From a checkpoint of a small mixture-of-experts model trained on Wikipedia: a variant of Adam for the experts.
Below are experts of layer 6 (counted from 0) of a mixture-of-experts language model. Rows are named router (the router's row for the expert), up (a neuron's input weights, with its number) and show model dimensions 0-111. Each number is 500 + 40 x the weight over its row's rms, rounded and kept within 0 to 999. Numbers have three digits each.
After each expert's rows: "mostly gets" lists some tokens that are sent to it at least half of the time; "gets" lists some tokens that make up at least twice as much of what it gets as of all text. This comes from a sample of Wikipedia text that the model never trained on. Tokens count by the router's weight.

# expert 3
router:514490428577425510484563478479530599515563512543403507540440501495501492552457495511508473467542519568510501537461529500521587552471553452462474520473419495503399514489494584561473478518498460459495477483485524442526429427504474415490511529443459500490487583389482559489462500475516486497497501449537573581482420583443483472477511491491
up0:484490442501453465483505421542511441534476525479524513481565531508470443505482514532524488493505535663518491470497482531532488531566478484537550517516422418467395501516535518545502469481481511542500525466521501540460413488478489520518571481501504506472498427387454535458520502495467491490499442552462480483500526576536464524456505475508
up1:458525443629449463492512481514481464531493508466503533481501513506521483557426520473522459491497447553480517495527482475502512511478462444511508515515493470518483531501518595594450515493485460569487451473482536486494252536454505525562444470449499549481491528404451478508525496509455491494512492529465562520506475540482493523525498510492
up2:464452476662492512476558460546509528593554522485504478562496545496499451545500490487496456464528458513497583481526507597465560526481555459454469448501488470470495547459460567525449538509485460545516481495459531537503409523425504558489535497515537530499485515536437496517471488489455484454483478490491578428478484480551505442536455438505
up3:557514564523509506491484430472490517501491521487427500459448523490490505507501478579552512498540434504500493458476509495445499397515546513546518476475485473501490485494489533465502500501490493474463484498514568517457503571460472527450556466518427491498489494410497516442492441447446510529494478527478466346494522459571549486418537469492
up4:496477443536433478450528420593493491561481496447538539499499576521482488528527438502536467422451474592520505438455475495541527515606492482539537534503408404486371531527500517488513485482472511550480515482483565564458389497486462528498591495557483537491503449408375479465523421477432508459491510524449520485456523515487558478526538483506
mostly gets: ",", "',", " ,"
gets: ",", "',", " ,", ".,", "!,"

# expert 33
router:506431511553462495486570543489512501465549580587444503507460476447556517517514526436528531498548524562521514501497558484505539483492560409480518498593493474465480471490409497496469526485523467496491529464445519546532478480495493434463521490505504561496493548398506570535452533462489503505469442495503502533544467517478509456517478519474
up0:424473504539467471488469549528479495496455474466514496522535439462533482547493515530495537524512511639507502466513559527516526484491440547461517572482543461484476494535476541490530491546557490524475496491457507534498467537445487596507449454510519561515470495456506527399483470435557457536502460520441444501545422502536485480513513537527
up1:487533548538469453558510483524500539509440521465492506502467473475466463473481518537496495476443466564584462504480463486570511528469432510567480535482511455559458500489449531518494499512540423515468435524472484641454395480544502532503480488529513586537510504399439473458492469417557491512483523423482598443483484467453494490560495523452
up2:496515479537434502521548515551540627506484550509459500517494519515463524540504524553536509430442450560493466486497404492502554536472495475530485483535446465512490505445483531554492502491585463518503474493517518573464408491579506501469545501592477561488512548401479510482444511475485487515492541502514515449440491510531533509494414522489
up3:456473527522487533524487541516439419479517521476505504532499445520548480503502452470502478532490447538492569470502519472444492429528513490382507469569525490488502466620516523501456486542441489463522524482473528476539483528463459498475547555509505389512480522515516564609572446529505532514453511432507413567533523490493434501489497500535
up4:395498566497505484514507462530556483473488502518576495538467513510502553509523549465489508503539560576478528535489505453488464449518489468445520524507465482490541496517508509529492496499428588500538523490415550441487499558449451498478477535497513393481492493549489624601523512529510518491451403460512448534520518484502529523474387443540
mostly gets: " Preceded", " Phylum", " Born", "\":", " Genre", "):"
gets: ":", " Born", "=", "):", ");", " Genre"

# expert 245
router:500522486549434517510470507513501569529507567469410546531473508490545450559458461486551500438580486587540496534447494545500518583493503437506431528522445447449454538475440549537494542443482402492491471472463558444484379453473461444450486511479455529495509542433386483484529504464519490500496483485513530544434426559454468480439510488497
up0:617437467477495506387510466530576513492421562502515500504555489493482434472522443515602470485428513499545499469468506514530414446530470561582444523472426477534434506477524516406521472560499605493504508499485518535457470512531466534496562512530545499503475428537415520499512578466508567473489480518495494478552637452458516463530469528519
up1:554474557631531537515480484571545517536582487471595519574485470483500520447552489527518505442567546518457504448484530586419527472453487519457580454504432503510491483510513576427485497504487542526493530515466527514488520558392488571472551470498534522499497507465470444501466437451484452578467488520471420441462441455575480438533482444496
up2:528534468483479496451499516456491455531444501527522522486562485500515492556488484541538527607570473576582504594544547402510506540454549458580452495479473515510487471500472512511516490511492471481480488587483567480474435451615549474494447553435511486494539448476486460492493532486549556431528462464452427547507511460462553489505476535491
up3:480547578470509487539442525547469527537471547491493487505524549493503384539443487521481545517462431607560520524522512466466503502535500521509483542492468479494495500503455636464550517465494382517486508521476602415506470516408473498479483383523528517514457518495458437524552445469558518471533525481505490466447539562508460478442482471521
up4:518484513422447510544434497522572459490485510472443506482523470491482406493517477478557498425516463571485521406453490542439478500545529545534471515531489486463459470501497488396410492509480511532521532419491412498518518500468520527554507568551530491493497427562549506487530500478475530500495537514490489516537495510484492512484501524510
mostly gets: " Kumar", ".,", " Suzuki"
gets: ",", " (", ";", ".,", " de", "/"

# expert 204
router:515490486521505486448544480495547521573489519620486452514465547456488476499472521465566505451524526552450481534418543509585534511452524474421508554541447536512526547453536537498487523459504503483520476477503574490521507450493450475506421545436491491547493498480518500505474538443581438516511465460580595523451502476446473500461503488534
up0:486505542515513518470533472458453456503497494483597420448481468540511481506548524458525619478485516546512419548494561477522532516539557516451527473382481513519512567485505557482502506477513490530496522487524499520559527412490466523507455547463433442571484453402499462514536451563536492497475414438528476447500489494472444461542463495546
up1:463517553490495474555463496548416557448537423554504487545450572528478494495470498508494457509482551467502480491477546512505526573554453542525547527463472510489501562500500481510471528468479577537436440489587515486469481525526567472508483480562606512468519559556506485593535487502454496526522575557575444446427530453466466500559508488569
up2:453397365473520537489504502543489509464461453500476457502520504515537570537483501403571532480448436505478484466580446456512538482480530482510505529477475550518490483439548515493553473543543602555531475470480461496518480511566502532535485469533454524512497533424542475464514535399548539457524481492367428472446491497537586494485471493512
up3:521489549540503478549508492480512509521485511492511489522426472481475438460563405619470383403469485490486473520444568575434520582474456639403525532497483506473475482502526530413425549491450485424443502518517524482474510567494533479453503482529574510519517546513472428518518452415484474589582591533506473441509461461522474508534540482535
up4:543521525554466490525496559437518477496445516521545507521454455516464515485512542504488458550507529462480511473507482455416498544486415464460530438510502483493525507456495473509509527463470515477496499493543502492471483630549564532509488485522604483438557500484519475528468507430447464517469570452568530457551512499575503525526538501521
mostly gets: " been", " not", " be", " remained", " never", " being"
gets: " be", " not", " also", " been", " being", " have"

# expert 66
router:499453522497484553502514572477502544495477554531497453553455519395596511503478550528492462507548557511531538491463485505486480493487496508445486477488525492426501461488429482499466530527525412448536493342504448481648494447464473484468437566496507518465467534540542494513457462505471512533479492505510524524507503527497471489524522456561
up0:494378497526428539509498578539512573490521500496476468564531578454499506524528484467530506444483493549439577515477515570541552566482512514497493453501430478506470529515447556514417547521509525505529485461514484433591467464546515529504521479522457519536471554474535515542536492485485492393451481463483488494448491505500452496476503514510
up1:535461526479471482507489595411462498524485518583455501487459485453521456533427507463576482506508524524444593499554517514540440466496504477557486515474468568511485500474421504508552509507517492420517426489460484445568475527436502511450447504460396558494429519521529524505496514525519534436484506429498476609491461584517506500499483521511
up2:499471491601547479514522594509549484486465456478500490557481513487516407469491419516511428527584582467460495500509512637485533568495505527490539445459498532561443512506544519498501500501483462499530519503502532576520521554526524495456525477433551446529496506507481475484426470518470531464474484469479510516496439539495401503475503471496
up3:550458490515411491488499500490502478511471505555494431505472531431510483489521557442514520446463503543565520513489527555534503588487491581416432480513509466521449522487493527556507532512482520516417515534467477518584489516505567439489437565490468538529449552511405484497480477494493546508482586472508489501469501523477433433538469467485
up4:542481509521533516510473462595505503520500486531527510543435484435510504477464498582476491495531509575467535454528516501484507499448480588382507626475509470533486497463520539491501466485468479509557466454486522503543480535480540492539505501528438495513467532438535505472522499384483477495516543498612540492512488569478443538543507442507
mostly gets: " Championships", " Albums", " election", " tournament", " Championship", " elections"
gets: " election", " Open", " Cup", " Championships", " season", " Games"

# expert 113
router:542499518550493569484495519514490541505515477481472501570513539523526490498548529487518490391515578547520502493452438493537494563501534516489418513580474467508478535465385495504471531449469474468551507510504525401563436477500507415498465526526474501478436513451497499542482474526510514476561489443488556541446439533480523476479459420522
up0:491453483498539467619443554536424511456443475456521445455513445514551484527472539446505560493519521520527567466557467486532569511421515490489539488465503516491495495484507446533502525395468386528593531470557495452554479525474500501517467502511535561470469529489533447489556460514539556462481498573441413607451443471534503480491527488526
up1:552514504523485514456465549527492508514470508483536452562464496475513482499469552494436533477540553510550553485481485462471543504432449473457540469474409485497490505489443403535439478550517401487485492504556531442565430528535547532523502465527471490463522491513517446490482450548548500478454493459473529612487489509533511468522459490505
up2:488559522465547537504486529490537490486537472541552491485520554525449445523511469560481518585488484514478416509381487457500398479529480510487474558512525504485501482585561564436494464516476509477469523541460498495430549489507487525497501508538550457537522511499481490560499475500602506510515482406483472403523588473559543521499465499522
up3:500496497516591514540475501470477504527486478418480492487416502490467440529423493474444535618430425514507502573535463530460421492493474472513449509504413530497539465517514508558514489571441380465498518496513597529499497551496568571540514445514501496495501453508519497598558504496504496462539541525509483539480463456473497495479470552484
up4:507490511492486481525517529534476526455483517475506490426501522523545436439545488445489503474497548475503475411403496462555501578490568522496419529557519442498426417545516430440470481488487501496491502513561526498431516483570459474516447489521558483482515534546502479485544463520550518496520510496468428586516493537512524547504506515565
mostly gets: "year", "-", " MF", " DF", " Liberal", " 31"
gets: "-", "–", " 0", "1", " 31", "|"

# expert 14
router:551481517522436550493513522480512527521524505485532435524477532394576496501507450484483477441523490532556523492397556527540573513472585519459455535501511442478428544479428477476477547452534444438534514504509483464524498459492504488455503506504568507578498518492483536559494419507526524418527490489507519538502472544502507494445486477521
up0:421502485484521467406589517458471493457481474558532547438517487473497509478506502389487563379480505542531467445463532447557526540474481513516459495516523564478528526515516497485461499593476575525463485496533494408528442485545488485510436463582485539449513515474461488515508529499560500530537520459509509534524555491520549445460551520506
up1:479452487512540496525486540556491541548483502470418482508456489448540587529525456527485500515454475517464484503511529437519487471546560491532509470508557490456428535461558527520553546524501467516439436480480480463513459411507436516466470506491488480476579523456365477522499448539441514521477422536498538617457515551396464498579551443597
up2:449473522460524498502538553534504500494487497514460479496481534554556472531512522417467528525491529494592482516514364405534445562496554562493474603485504510540507481472530445537556495593466556448525516476535508469556503422464508466535510475549460533465529530535550488459571490564522536551531568484497528517532518534508495498517466536461
up3:549485518469477499494514464493511527506465490557451533429483535388534550524483525517459479542542524379521529504485445512504482542517504547601524557469508582521574487456499483549542478519508485385519511440488474502446578429495539543551427495491440470499497555494553472506500563524508511480499537480482554474545505462567470552512531535508
up4:460409529499547449558535481525464531498512525623462569504493460476497523492513544457467492517542558482488474464491570567390501534518494496549526508464494558483504524437534492502528530431479439404512490538480497442496508457469526463487526500456443501443476480509560578492489499466475519495482460473474466499489471520503528488449415495461
mostly gets: " few", " several", " largest", " two", " debut", " entire"
gets: " two", " one", " three", " few", " debut", " single"

# expert 16
router:527487457528475494485571565497504605521527508479475513496466529485537438593498532502541477482522517516470581597471548503565499540501582441492494520583457452479480472517451474578468513440500477514489512511486525508486481493435506449452471527440513548486461565520492568539548546482529501520477452531482539538478457577522530508416483504517
up0:514417507460518502465488385504499563490425490498527492477514489485438470406470435502511432523475553502482496545532491460559518503535455492547519554534460487513553453519561480445510507428418537485517506512513469573493529456460491557501462496483454461501479422464530674432525585502499478455528464515467480468527493426505573470502544510496
up1:511526625427521488545451477502561463536604479444558473500515513450548469523456505517530452485547535540486529536469554486463506525518556529440472529411528503512507484527478530517445515518481472501489507529423493470510572491438508472515529407495530474546488473468503486561478457528551494524486481515472542504473496556550401493425436524463
up2:483478501450492489499511525492519503514456525506536510465517520516483459564506494504567536528470502570510407431497505497553490462489534520470484591479528475475490473462504520488508480485498485515497521453514512600464468541570514542518429444515489577514524457419497537479520621451509480514504458481544457478518505512423473499456459502528
up3:452520601538489525529508546423488493493519492434515499481435496535495466474466521467552443509470587559501506502452558513467510460525541480532471465354465509507530467547507480520538498607481460484475497540518553499516497515517534478477521450497537552485504480518535480542478532524512466527499483536507491502475550492530493498426410527448
up4:487514511478496494477523599450491453470497514500614479480540524485483442536485493413542480510475549542486544453444513517487470499541477508509492543480566515473562483528483504447509501555485397490470504520450531442488434557550498482506458417552607645530471530541480508509462476528567488529471459529496426511499520555496472515504417554490
mostly gets: "):", ":", ".:", " including"
gets: ":", " |", " of", "):", ".:", " including"

# expert 160
router:546552448550488495484521549483496499522531523598437523563518516500552437568484481484501480488485507461532542558446518519557575500477548429514437527591527518503532555481407548504471573458558434544550498446454537453528477507513423512489483542471477465536492489473508573536474561448483460475470437507558550529454503546480434502447464476495
up0:479499530488517490477472479533485538502490533564442528488470513518446538521565558514505514502439512468459400487535472543573442479490502494524507512502493532479490535484453458453494430548537613531499504510531461611474476460528471501482482533556468454519530537500515509611470517392522442523458495520539475458452510459527481504484472438497
up1:598479583453463478546545533576484505500478510548561466520538524466483406513469510536522499529516477511569523531486542456483513513524432487504498557519530505504482489542494494468463516461497478565442510530448501589431540488466459513512471501473498530505509502468474493457533535493500523547520551481499454428455500532419390481462489430533
up2:553523385481522498452461529515481530549544603498479524534506410470461495583437556438508552491544502454503463554482487493524458469506517469524423439533516491492536560495509475525503579547518489499529519494443537497479468513454515475565499519434589478514484508534519478474457504476476475509445429505553460520474497494515503449511512529479
up3:593523534543519494510508490496543465559525576524487470467490512452478449508470553536528487508640516484533542577469517491522479467496452478516422531501525457489544486504493471556470432524513471519422510522454498571451543524370537471508439481458504461466498496553532468528459490507510466492452485496558518477441535460511412406466559519502
up4:522509487489482473534489542423504484515526577534394436512523457485459446564500573431491530498501530450493550513507477475458511489503555443547443407562509484492498479472455537543505490525574489496453500439468495567540522515491511536551474492394481468485536503567453530525478509444544495522412469466579540461482519478545459437480491496494
mostly gets: "″", "°", "^{", " demolished"
gets: "°", "″", ".", "-", "2", "N"

# expert 46
router:510459415558427476434531517437565502528513586590489428492497466448486471557480571517490484460538526489572473492427535516568558532474538485426512495498490435439453497422454492521497520480516436488553515437498518455522501475480459457483478532472521493525497518431471535498469556474522533464573445463531573545505487559460446469518467474528
up0:494415549513542476537500499517472481478479491507551486469513462454485452465521466490491514508515545606485528453502485458517517500501523529511498451512486517615521458584506492457510476436446553476484516554484383525497491508548489555489524485530515524397481557612458552464478473506525548498467576525461428480555429407514446490501492545552
up1:466447542446575506524485444523602499500491526478536515473486474460415427506551544520476540509516520526487503434508465463470530485505467511494547462503474502483515496565458490468575503511446569500530561508507492490500518528541521532499564461514519506421514476525548532433568536489525538502474505582513453460500577422523514528501544511472
up2:472448540486534491485542538487476505493506497521535534471516468463464433480460539474484501493555522524542531482475513478551556486513464528456549468462462532612511533502467462498455507454477531509556449493513419433518461487540518503512488504435529542386474541540472470382417522593494586467490557510508509534526446472493446446512518539552
up3:472521538494572521518475446506602494462505530481533452501488486509456374459577576504498532515490519525498492462505429444472478521546494560507557548485489494525501473495503486475534486504447586489552565503547505516494518524501537490528572446578530486483522511529495538506539513482504582517478528553534403445485551534521478442510555507548
up4:500517611534532506541481504493435476514483481515529443484510484452458442541474465502497514496498546630478547467485508513546490543471501503502542485496474534573535485538481512454504478488541528488428484539454455463530522483491494548484488473506479515411488543545493567482471486497540512461461550448514518482509414467531454499522471539544
mostly gets: "\".", ").", ".\"", "%.", "\").", "'."
gets: ".", ").", "\".", ".\"", "'.", "\")."

# expert 43
router:530453491559453527461490525447497567551576524482508459528442523469510495472447525513476492455460509486488522532476495540550549507505514517424480571541458482452478533510464490468484510474516476483526485464507534553539476468500530474505413557463468482480453519499445529513514461458475476573560455488542568465503533500459436497488471457505
up0:445403506584475500543525525513490504501478475505530480538512501422487477502559406534448489441488442565487568508502491517480558511474430492456496478536473455410469443591517508472525526545398471537460552510552461546485387472548524544537509513504564564473523526527478440517457488479518513556475492531524389496527574505466462464516542521566
up1:456421529534517480507486503416469459503473518452504397477480408534498463534516449486500553483492545533523529493482486448575593497525473466485519491532451488545507414511503453481513530492453515508556545501481497507486496536499495500469534513496578444534438456518552621529525545512515510473514498425483527476500521456388533448514545545496
up2:621457541444536482485475520456459538564499603491535500511550480475536477462517468492502473481535570485523482485484524495484480524485488523495481514502550519533451526558513549511495489540472495455504482505571431537479650468513498425494376500501494389487539430466472466541466521501531461514511443479499455506536499485563480510530482550443
up3:455459517534528531466490515410428510483500491421489444487515410543519494498469433515477500462464511493502531550457549411605580479530472487495536518510431521520490537522535461478556528497446496500563543490480550535564536496479548504489549514459525452503486425513517570592511518483513491505563492440473543482458495472413542463501593489512
up4:435411507529525501518471530539466520471490482553561516516548471443495486473577398565504539441446518550462514433519463466511489518450496503500515519533553484477513412574529481470509479490464521457499546514538439467501539532539513564524517450492549520531508548495523487446484513433543489513564550512461432520511534451534534494501456514513
mostly gets: " he", " it", " they", " she", " They", " them"
gets: " it", " they", " he", " I", " They", " It"

# expert 135
router:604455457483456491482575579425534494512556510538438528477511630434562445548489534476506489514554508487500540551511521525540519522474538497501476490558452451505513475482452510532496486463543514471558519449415512521510467507446468458483461516513423491490482530451475552554486579471555459538558436470532522503536530527508473510472445540469
up0:442566619482518474518477536552437409422505506476611458485489487443556461535485479439496462482530504506520458447483490477462496501549533502429549465424531459515533501498484478535478486449528479472486527510540502605499516496479488475500514452479468500558516450470535461505530442558468512542493505491526518488517471565452404508515470492516
up1:509480565508501495576430489452539413489473483459565475477494474453540501483548561509451520529533480445517521475512457591476481479521427543469514485416528459464546486526512558474537498546614482478491515485549494534528493524492494566492463502438477522511499548503511482530546559553552490494502471495535604553435545532428443548511457543486
up2:410520487440481559445494417491520451519527521493589485500519567506458565532535500532509473515512487484488505463440401543452470466539498562477485504453524507482525505524570493437516516580532499432461465493348495501471453523583449534487450521534458538485467576488431545476512519495449452521473518523529532494500545488464552585497414600509
up3:512542537473521494470477533622501533469543531539507501530536531568580478499425511438458480448519496483513517561495488510534462509522564497551512506640461529522498439544459500433435499576493485481540530518373446466515513510402479488522527473490578458507496524511463532557490519517592520516500486428414552501534495499562544440497504494514
up4:503533518491553484442502460475433473519489507555511485463531501547553527486479516450519481491487518560501468510541470444514446498524445545485492468528498559532464473470550488505492493552479525460513468503525474516506488501559529539526546479508464483520531500431495591554503470562525496480551389533443504516507513477402551415536476535490
mostly gets: " than", " including", " if", " according", " using", " when"
gets: " by", ":", " from", " as", " than", " including"

# expert 223
router:470516505477482474483475503481509535526457530529411517477514523497498473495461511485540397488540455440494487494510490605498508489484487469479422542563546449479507540542416521525459517546537459497509491461466474449554513503503426420406465494459493575532489478454418533522451516421470490575518445482511557489465465584538503476513488477486
up0:481489520478480508472454434535464518417521528415515500436514507443495524503497559489516535545526529443490509511521502447484479436503400510543456472520556419458517502520490474549496520577464529441457495496538541517489484489541611565523463471530484489520512504525526446459517490566438502611439465472522518520508528525560537533505550560501
up1:524551513484514549488483473427478504557457501532470492463485536480484546497392549496547465517490522487496536579493488503555507495489425507464478459470458531493517520512462489581495474513548550487508499565493500522460516529588496488464425469457413506614467517379553538477542519480511438522523433465459509444517517465468480480495499536486
up2:436411582454477513524550492558500525496465475480465432598484516526539480515503475567512412543509467539520569486480535522532494498539547554492551506428504514534424475490513582463503500541492515527456426506503484458565481461415483411516526499542518482533501541492513496557478466498448604502430518424527552482497504595493461485520478503459
up3:471437415503446497516504506562486504482443420543476515525516532475500475516506484548558414439471489494470517503510439543522564489476450543461503487512477515519484527488529568511486507505585480553544460502394477490577483529528438522483527492509503531506500494444531487477466449425480514506459532540479504455481426500480478453553481505491
up4:438407471462496449456483572466471476543462464524483471480523540460494513480495489452536389512462531449499518539478446495537523527544470432438554494517483484502524552525527499467507472541570473556556494493470524527546509505587496567483518535448432526480453443494474550448520513446469505468416495556467438507524465493507521416528467563507
mostly gets: "|---|---|---|---|", " above", " ·", "|---|---|---|", " below", " if"
gets: " ·", " above", ".", " below", " beyond", " before"

# expert 65
router:548466502546483469473493479478544495509497514510515466502466498503547445512474545478557534457505581512551504461491521552518494506390529497505454549512523501522497495370402497507420563566495467478516494526524529515586474506513541466512448470488506524537481515450483488503490597442504493522494472442550596533448519523465452408445402446479
up0:497476487499544539500483469464541493426478465468573423483502452459530501503548464404522488488554552508499429463512561537506559473445534528496465521512528549453498494492524520490533498516459463515506560490550552587534532502502526545546480493476501491515404480466537498592519577402443571543454484449544497595526538522428506508477525548470
up1:459460472523521492441498496450550450452539524575503503523514554511501506545446550400494496520474510448502580461494469456577432468443474454547479510523486509509521488478483581498463466527521492426527452474490474516547475458525476549507435557515559500550484499434505553559460572486579468448388509510505601565536530504481480534459507521509
up2:547477475542547505429505458513487561470471478497591487615464471453514427449491468509541520507502483484495472550515507525530610447438500503474431536517537531440507496466507549505475502535455509580507489515516583454527466570509557509532434504499478500484483526493531468557507548432493536515433482448529520509566546444444445438526454486480
up3:557451526495422445493463449535556473496482510491494540557575482489463425500494499518545518452486497462528476493476516529468447489479581518541474526554532493443505478408546502482407505560452512598453506492427459489522516527503548377537444482480476484514480471506482537553506518390481491521391474425554525512548542485517482565445484559463
up4:639436497520496497509521492500587526506537492470503555558460401501519487499494469491555508510506526534537495475477549485451567531453550530506470466490548492528456492340491529516485514521477526503468514496416467497547573514517549516498509540461491492530474471457516545532482590456460500551430515479531508525505485440434469453527509519433
mostly gets: " Succeeded", " Candidate", " politician", " Republican", " independent", " Majority"
gets: "-", " •", " ", " District", " Republican", " Democratic"

# expert 139
router:502469480499495517425578501492487535471492502575500493515453552523510446486423512498547492502518560559533484542446557481492556578509520413482524523476433504425495538473420579497490547505539495523489437490497554476527466472482493445495507512526461513497495519410478513554484470484504436444540485414520566537421421545475535472481436433526
up0:445550536518502516483558492483576444443486504582527519502526573481464472480486557500478552468453505522492507442491437486441510526548462504519574490462451512433558483506485504429559497451492486511427502467499467463511495525540494523502507440497517469487501491515515559410458512518555424539470464401519505560503595565565541557515484511480
up1:545543489493456400542538553537508510466458478576473495468514562473507427500526573535499552557541533555546431582516501484502568577392450463557468496469499505528471503490458525521554479484476482537363521522588462528485424492512475537523463481535450510526534498452496526507476520472513540596575386489507459489459572490518531463467494522492
up2:487473447476525440570478555476455536535488486536487536478509519500471475497522447537511492538484463468529450537533556512516452522537439436474483568487490524439453541494570464611482530550526489550495503504495423546479587533494501565498471483472502471504525471500498519516571509499419536486496499446506447443501464466487458457439465559488
up3:486574593523553598545477489551455475477526460444528462532479490519514456504481464488417489525485406516553521592469503494509494430546502576405489516475421528525520487499518523444504498414498489464517507510533594393499551533471469472498484471543466460534469549513545440581515464546525471458506570533450527505502408503462487455518435490537
up4:488472498496540431565462563479463507551489475559479514476491533504490447506516449552498465545499466472551437549523533512528448547541424457469489544500487501484465524474537479579467536547532480537498508504513459560484567518497501528482479492453560449488521472499503505517614487535437550472474506390549449441524448454510443485472471520503
mostly gets: "|", " List", "----", " *"
gets: "-", "|", "==", " *", "===", " -"

# expert 161
router:455497497520467486502487524501477511496521517550497510546465561508570466469509557516497497513495518489506505559451497548495486469400491491519487503499521482490449543498435509534420556457490529517529488413559424440581457486449426460535481544494468506522429533517508521527463511484510482437523503526500551504483482562517473512497465442579
up0:537533525486604501524511541484512512545427541481499464521514475449539475464535452501514470446483470538553475495468587486425454502558514522512455426464503531497435448590557499520505504447509511409490503504526447548474559480462521473538444526493520472482417494492540477432521518547540555466505638546503529464517528556486483524520539530540
up1:453514529406458530493521509534496488443451470493538482589474520535509566525491478482471511492510491450527523579437422523474509456533510508542534544481517497493526420509481547454426480553504476533492514495557473528580527453478462480496468489503501473473519535522455580568489490427501517478487527481484522567486510523507472440500399498443
up2:458496566508477551545476468477511431525452465471458499520596432472479564480523473576473481462475523531479491463465549562461514443553505458451491472509573515518468434596533413463419480461491439510478499525494514592451491577450505509500492542507509519441469539482553464489497464569503502571495555523492491519497478591525483536544524541558
up3:487486530465512531491420480491564460548505502493414518436573477435520467451581449533518511438442505535460453404454502531492528533547517483462464502541536486483421514562552464438503480450489536455436500508453493533418537591489555519514522570512585484495451505501509470467527528517497495596480514548548465488542479535518524541573520542494
up4:519551514449514537522511462465516420499516507507401454416504479529544482435564464525487451488480493501491477385536532473519480468481435513494479492537557480552534485486538422471537479423486480475523509500484519508451484624527481498548525497456511518557490559510539444518520480618557511535506583501493551581546469579483431505534521526470
mostly gets: " medalist", " votes", " final", " winner", " championship", "election"
gets: " first", " final", " top", "0", " list", " medalist"

# expert 211
router:493503514491514471523555514506531520569524513576435478560446574432488458532469519505509465473536515535515489532423491561523541539485485458513528497522514470476472499491505510544488534457548455449483527488515542515505472421435496426467403544433485536453516545505482531532448485483548459431537516499615530520468509496487436515493444453548
up0:480495481502508486526474454486476515398501516463489462504531468472458501536491505560532514476494460420445506511471457476494519441542491469517524387561486500491499514500566460487522473552545561454525461496488456534509484449454509432469482525581528461500480501508535485574495474527472506495586543514420522409501499437494500496460536555580
up1:463477505523469506505479485461366527465520446492520422559485564448500494571526472538439481525501499516493465524464443493546539549484476553457549520479475494461464499495498493469573511493491519474492473519500521499551464490464516500528488513525447434494485574488531469573496455530478535543561537572458533528445449487504396482529502506513
up2:483473465544519500508521533468470539581463482503533451493480509439498380546531486470407587523517494526541437504506471421501561488460453450542464511465493518498499536480465516510644506530445505466529505530534573508503476498570527496523389545493550474490517493522502484480535498501522506466553547502555476491477506462492443492579454511478
up3:493505481450512466570509466524433520446457537392544507472528496490471459564508497538564537539507499509434479528504453519525480548553492371491554488446517511487494499523531549514579495473486525531437505488443543549515485445428491537475419497512536461511509492508466476450518467478514484452509449549479482490504465493582484508477513490610
up4:503490535562497498515466472437428518480508450482525452534491466452508499504519464557465463494561496541508441532492494527560526508550438511490551540548486494507492528475512522450515515496407522465488509500468520490545500480374520477489490494498515447477487556482507455569447489515495497538531600484459480492515453475533399515482531497540
mostly gets: " is", " was", " were", " are", " been", " has"
gets: " was", " is", " has", " had", " were", " are"

# expert 215
router:476486456576421494434493490501529559574512561549509477522484537481558489563523486465499421441558485503534516497479559514582532572466552503469477496467485468472427551493454536496480492439469415504532507469454558434467497486380464499455489468521510543595493531411463538496435467475487460524504462476488497522442471544503489477480514500536
up0:551480516424564533510427458464495565597521530483459568546506468524558579601484528492542475454518479505515510496512367555419431500439408512513475549508505461497486511493504415503494521542492479453511487480495471500420526529489492483513507488484425490510484513495496517474492476494516480475498534508487448565540455373542598496499493539483
up1:452630480476455500440537494514532488473481395532504440504531547495512495460539502544486476560417498454456486544428530465550441527513576499473530463485488538476538492451494523508488468537513463527510493507502536477524525521483572506553494494525531506539547501396512483578538592495476443494524449448502623495493496599422545497507430500465
up2:517474458445476490470506548479490422423475581544509414459550440477494404481470488507474525454573528481565505467440476515465524526569460510489516466543498475446503488498532413493517472487546485489501486438508446480514539555549501531487516545470525443476479523612506544474494462517512537502478534528506512590568513515486439557505494508526
up3:494502464457525521550560523425471571546509538509497516524508509466560429459517507533504454456475513488573514505447485549428547524440597484496507464495485513536441472519489556509492488480548533414518492550546495512473514448544516498437476497533445443520501526449524472516519519422531487468602502493508522451549467500502524488453487461454
up4:459474505477542519573460537511516490539536499467484534493483462528576476584482573456497450499444477505496501497496341563455463573481445484455378523522497532414483550479479381526511496551492444533471511492471506499505475515472557511574538498517491557517494546517541480625507482517496557506473513466489491503526488454545508525525505561477
mostly gets: ".", " ==", "}.", ".-"
gets: ".", ").", " ==", "\".", "&", ".-"